From a checkpoint of a small mixture-of-experts model trained on Wikipedia.
Size: width 512, 153M parameters.
Training: a variant of Muon for the experts, 9308 steps.
Below are experts of layer 13 (counted from 0) of a mixture-of-experts language model. Rows are named router (the router's row for the expert), gate (a neuron's input weights, with its number), up (a neuron's input weights, with its number) and show model dimensions 256-383. Each number is 128 + 24 x the weight over its row's rms, rounded and kept within 0 to 255.
Before each expert's rows: a language model's description of what the expert responds to. This comes from a sample of Wikipedia text that the model never trained on.

# expert 49
It responds to: Biographical verbs
router [132 162 104 123  86 137 109 151 148 139 167 114 151 125 121 107 107  87 144 176 116 125 147 113 112 172 137 152  74 143 167 151 141 130 129 145 132 145 146 137 149 151 132 151 132 125 115 141  41 153 116  84 161 143  92 105  98 163 133 167 134 175 158  78 138 143 161 116 104 118 110  97 157 140  84 104 148  94 121 148 115  91 142 101 111 152 148 129 107 122 132 119 139 118 149 115 160 182  92 154 137 108 150 137 104 108 136 155  78 142 120 119 162 114 142 133 130  91 167 128 148 165  87 130 118 128 129 123]
gate0 [151 119 159  92  99 144 128 137 129 126 153 121 129 207  82 149 136 129  79 144 130 130 105 153 133 103 110 156 102  96 148 166 112 132 146 156 142 101 163 119 125 122 137  77 151 123 101 121 119 154 149  98 131 147 101 119  95 112 147 134 162 132 165 135 142 112 207 114 176 171 138 145 122 125  97 111  99 114 102  63 111 140 139 161 117 153 118 115 115 117 103 183 160 174  81 125 128 158 104 129 114 109 117  55 153 154 109 164 126 137 134  91 169 122 157 140 121 118  92 135 173 169 108 109 154 164 140  97]
up0 [ 95 126 122 141 135 180  96 129 122 145 132 127 122 111 166  80 136 145 121 132 125 109 113 113 144  74 124 105  95 131 137 138 150 105 110 106 148 156 103 119 122 149 165 156 137 145 136 119 107 103 121 168  99 123 122 150 114  92 138 167  98 151 128 148 114 172 110 159 113 143 105 121 176 102 139 136  95 138 160 130 126 125 123 149 175 128 152 133 149  98 177 103 119 177 167 123  93 132 127 149 120 153 117 109 119  98 124 136 136 148 164 154 100 141 118 109 146 140 131 123 122 113 126 150 179 120 115 147]
gate1 [122 119 123 166  98 134 118 146 132 148 101 143 110 145 171 140 178 135 105 156 125 105 127 114 166 128 128 172 150 113 125 144 154  95 132  82 117 118 111 134 107 116 128 148 127 117 117  99 110 156 176 102  83 124 116 137 125 133 130 118 124 130 108 109 131  96 117 159  98  97 138  99 159 116 127 142 145 113 129 120 166 137 123 153  84 164 105 136 117 107 123 126 140 130 140 106 108 134  76 141 137 113 126 103 111 124 146 113 147 119 116 118 135  95 163 113 146 125 132 105 154  98 110 159 143 161 127 126]
up1 [156 105 130 132 186 145 143 174 110 118 152  94 136 146 149  63 151 153 109 112 107 107 125 127 104 120 147 101  87 141 146 127 127 111 146 134 146 110 121 108 106 138 142 134 150  69  99 131 127  99 134 152 131 150 123 120 137 175 147 131 116 113 155  64 117  97 167 127 133 118 154  93 111 171 128  91 111 120 150 143  87 128 115 104 153  90 154 139 136 164 144  88  96 160 130 141 143 160 124 131 124 140 107 125 111 120 154 125 115 128 160  95 116  89  98 112 134 135 133 130 114 138  92 130 137 137 117  88]
gate2 [174 180 153 154 112 137 137 118 137 117 200 146 104  97 146 153 119  81 181 192 120 125  83 122 133  88 104 145 127 137 188 129  97 137 175 151 115 170 133 146 147 149 136 123 114 107 104 118  95 110 126 135 121 132 115 129 116  75 144 160 122 169 169 114 148 182 138 123 120 156 135 144 111  76 127 101 118 122 127 124 150 110 136 157 153 155 148 112 160 103 137  97 116 144  88 114 147 130 144 107 138 102 131 134 124 156 105 141 138 136 128 147 159 124 101 120 103 101 158 113  99 108 100 123 101 129 129 102]
up2 [124 136 150 101  86 114 142 149 158 126 153 163 104 117 135 162 108 102 140 150 195 154 136 140 127 141 148 107 132 114 130 146 143 168  88 155 132 131 115 105 130 142 138 131 106 103 102 135  71 164 123  93 125  84  94 134  96 128 158 155 160 133 130 165 135 103 132 154 137 135 158 173 187 103 135 161 157 106  92 153 136 143 126 125 104 163 161 113 156 140  96 142 154 135 129 117 151 118 102 131 126 142 115 161 118 139  66 162 115 142 155 139 160 141 150  96 130 122 125 110 148 133 123 124 139 149 108 150]
gate3 [103 132 133 112 128  99 144 164 115 119 122 147  94 154 125  89  83 143 133 147 142 156 114 110 172 112  86 143 108  72 112 132 106 126 154  94 151 130 119 140 134 137 117  91 133 133 107  96  86 161 153 141 122 145 138 163  88  78 154  94 130 118 153 128 121 123 152 111 138 117 166  92 120 131  99 144  94 105 117 184 133  78 109 108 134 164 128 119  93 118 132 101 175 124 118 110 125 122 100 135 139 145 125 138 142 122 137 118 110 167 133 135 117 137 120 126 102 104 123 155 126 165  99 188 153 143 139 166]
up3 [150 137 113 163 138 162 114 126 154  78  93 123 118 105 113 147  93 117 111 112  93 128 151 157  91 170 155 153 133 123 116  79 109 115 108 130 179 106 114 169  93 118  85 108 119 116 141 128 114 101 134 154 111 144 115 144 146 134  76 158 116 151 136  80 140 131 148 120 112 155  89 160 131 163 104 127 165 165 172 106  83 132 131 138 116 143 106 112 126  79 107 116 105 169 149 121 118 154 123 157 118 130 152 151 127 134 163 125 130  86 116 139  93 120 118  99 114 137 160 143 134 143 131  62 122 111 159 114]
gate4 [105 117 150 103  66 148  86 141 100 109 158 160 140 135 106 134 145 147 108 167 122 111 120 145 119 103 149 131 132  87 132 163  85  96 120 141 100  81 105 125 117 152 152 131 162 130 156 151 153 129 129 112  88 130 165 123 172 151 132 170 147  98 106  99 155 112 118 120 121 113 178 131 115 106 100 147 166 142 104 139 105 150 124  82 164 121 165 146 111 101 163 152 149 142 109 107 106 134  99 143 154 127 153 166 125 109 123 182 105 197 136 148 101 115 113 145 126 119 161 128 153 171  99 115 148 149 116 159]
up4 [110 145 153  78 121 103 128 109 139 133 126 124 113 158 100  92 135 133 121 139 125 136 119 108 152 111 105 169 184 139 100 137 120  99 126 141 109 116 114 133 134 142 119 140 151 162 108 111 149 160 142 113 123 125 112 150 121 154 149  90 135 106 116 131 121 128 147 145 137 127 132 157 113 144 132 122  93 170 112 148 154 107 113 138 117 126 166 153 117 129 130 130 151 129  99 157 115 146 117 116 136 106 115 100 142 147 123 145 124 176 124 192 124 109 160 148 139 168 139 119 113 123 139 132 128 115 149 100]